Weights of a small mixture-of-experts language model, trained from scratch on English Wikipedia: width 384, a variant of SOAP for the experts.
Below are experts of layer 2 (counted from 0) of a mixture-of-experts language model. Rows are named router (the router's row for the expert), gate (a neuron's input weights, with its number), up (a neuron's input weights, with its number) and show model dimensions 0-95. Each number is 50 + 15 x the weight over its row's rms, rounded and kept within 0 to 99.
Before each expert's rows: a language model's description of what the expert responds to; "comes after" lists some tokens at least twice as common just before its tokens as in all text. This comes from a sample of Wikipedia text that the model never trained on. Tokens count by the router's weight.

# expert 5
What it handles: First piece of a word split into several tokens, often Latin prefixes, such as res(isted), un, Ab, ret(aliation), out(law).
comes after: " the", " and", " of", ":", "-", " a"
router:24 43 36 38 44 66 41 99 47 51 33 75 57 43 28 77 64 45 53 19 57 34 47 45 33 72 43 43 53 64 54 34 51 47 59 34 43 55 68 42 41 28 64 42 09 70 50 61 22 56 25 72 65 68 42 46 82 49 51 43 17 54 80 69 25 66 47 63 61 36 30 54 44 53 61 24 30 42 33 65 41 38 71 36 57 48 40 53 42 56 77 74 61 54 39 51
gate0:27 29 50 48 41 40 31 67 07 25 37 24 47 35 55 19 41 41 59 39 51 62 49 28 59 54 48 60 35 71 76 37 55 22 37 43 62 59 56 55 73 30 52 45 48 35 36 62 37 13 22 79 27 67 48 35 69 44 67 44 68 64 55 71 48 53 51 53 69 50 50 43 63 46 44 48 70 58 47 58 14 55 58 44 66 57 65 17 45 52 58 28 46 54 57 72
up0:56 68 75 56 64 35 56 57 66 44 86 63 36 47 58 68 49 70 71 75 44 25 67 21 55 31 50 44 23 37 48 42 47 34 49 36 55 65 34 41 43 62 35 56 35 52 53 44 48 45 76 44 52 50 34 77 34 78 50 56 53 47 30 61 47 58 25 48 31 51 33 33 55 33 44 55 58 83 36 16 38 27 56 84 44 74 71 60 57 48 52 47 32 42 61 39

# expert 18
What it handles: Empty space token in table cells before numbers, such as vote counts, stats columns and coordinate separators.
comes after: " |", "|", ";", ":", " /", "N"
router:46 46 59 53 54 74 37 61 52 69 59 59 40 25 50 57 67 74 37 17 57 31 23 51 33 50 63 55 36 73 49 07 40 45 59 29 66 35 99 54 60 37 52 71 40 44 69 63 35 39 28 55 55 62 28 77 40 59 51 64 44 70 58 60 37 56 46 68 52 30 75 39 49 55 47 70 74 40 48 60 36 59 51 44 51 50 24 53 53 30 50 45 68 48 72 55
gate0:52 66 40 30 64 57 48 65 55 71 57 53 55 52 30 42 46 68 59 55 45 42 34 49 44 37 52 52 66 34 47 39 58 51 38 46 49 34 51 46 32 45 43 45 65 43 47 16 21 61 60 67 40 71 51 33 38 53 31 58 42 45 40 74 72 67 34 62 32 66 42 43 44 36 58 60 41 65 52 72 87 51 53 72 53 45 29 69 41 47 63 47 47 32 42 46
up0:21 49 63 49 40 51 32 54 33 40 49 56 27 22 84 53 41 30 41 53 62 41 49 25 46 99 51 74 30 56 78 49 57 20 68 36 29 38 54 60 33 61 24 74 38 47 53 40 75 55 54 65 64 50 52 58 46 49 08 23 35 28 55 80 55 52 31 74 45 34 46 57 80 41 52 45 43 38 60 49 34 44 61 45 65 49 49 80 68 73 39 43 68 55 53 35

# expert 26
What it handles: Opening pieces of lowercase words and names starting with consonant clusters or El/Le/Al, such as sl, shr, Br, tr, Gr, Stev.
comes after: " the", " and", " a", ":", " of", " The"
router:46 39 43 60 33 47 62 85 56 28 48 73 37 39 32 51 36 51 56 20 30 57 59 29 48 44 54 60 72 59 47 27 63 63 55 14 48 63 63 54 63 41 54 64 52 99 39 42 14 38 46 65 48 65 50 34 38 35 69 60 37 35 82 57 12 58 38 77 70 41 39 36 38 55 23 52 31 25 63 56 54 82 47 41 53 45 57 40 53 62 94 70 42 42 49 42
gate0:83 66 59 70 38 49 52 45 28 52 38 28 59 32 63 50 49 50 48 55 45 41 56 40 66 49 53 65 12 88 63 49 24 25 61 21 72 29 64 19 71 69 41 53 64 65 54 66 53 45 87 48 50 28 63 14 70 59 56 80 51 39 32 52 66 11 68 56 42 37 49 48 40 40 48 60 74 48 59 55 39 60 44 59 55 43 52 54 45 28 60 58 15 48 63 69
up0:74 41 14 58 26 86 46 48 35 55 41 66 72 54 76 50 32 57 66 69 49 35 53 75 55 53 28 66 48 47 42 37 53 30 63 77 40 34 36 50 81 39 56 51 54 44 58 63 64 41 53 47 34 57 43 33 66 37 52 47 71 33 50 45 50 72 63 55 61 35 75 65 65 48 78 54 50 59 57 48 69 69 29 77 60 85 58 42 63 42 49 37 45 32 47 67

# expert 3
What it handles: Space or symbol tokens before numbers, mostly in tables and dates: the space before "26 July", score dashes like 77–63, minus and plus signs.
comes after: " |", ",", "3", "5", "4", "6"
router:52 65 19 68 71 77 34 61 50 37 50 46 30 36 36 61 70 52 43 56 42 64 44 39 54 53 68 27 59 28 57 49 39 54 67 36 69 45 52 27 50 66 50 62 13 71 45 20 42 50 34 55 30 19 29 50 89 63 51 87 43 55 44 55 22 50 39 66 70 41 62 46 46 53 32 12 47 56 58 54 40 47 37 49 62 28 63 55 39 04 62 52 39 76 65 46
gate0:55 55 46 63 45 31 50 59 53 47 55 29 31 49 53 12 25 62 34 53 41 52 60 52 49 42 31 32 83 54 35 33 79 51 58 26 45 29 38 39 51 45 19 45 44 49 34 13 21 48 51 31 54 68 73 38 70 51 51 50 57 61 56 49 48 40 71 54 78 40 26 78 51 45 40 35 29 35 35 20 32 49 62 44 36 40 40 32 17 67 47 63 54 69 37 49
up0:50 57 58 32 42 59 23 31 38 51 52 68 46 44 26 49 49 50 81 53 60 36 25 56 53 57 69 64 38 59 47 47 10 37 79 88 40 78 52 24 45 61 67 38 77 53 65 43 59 49 59 77 55 32 59 44 44 51 69 55 60 30 61 57 49 32 81 31 48 50 61 40 37 43 44 80 53 61 50 76 51 41 48 66 57 45 58 57 56 39 56 54 34 46 45 50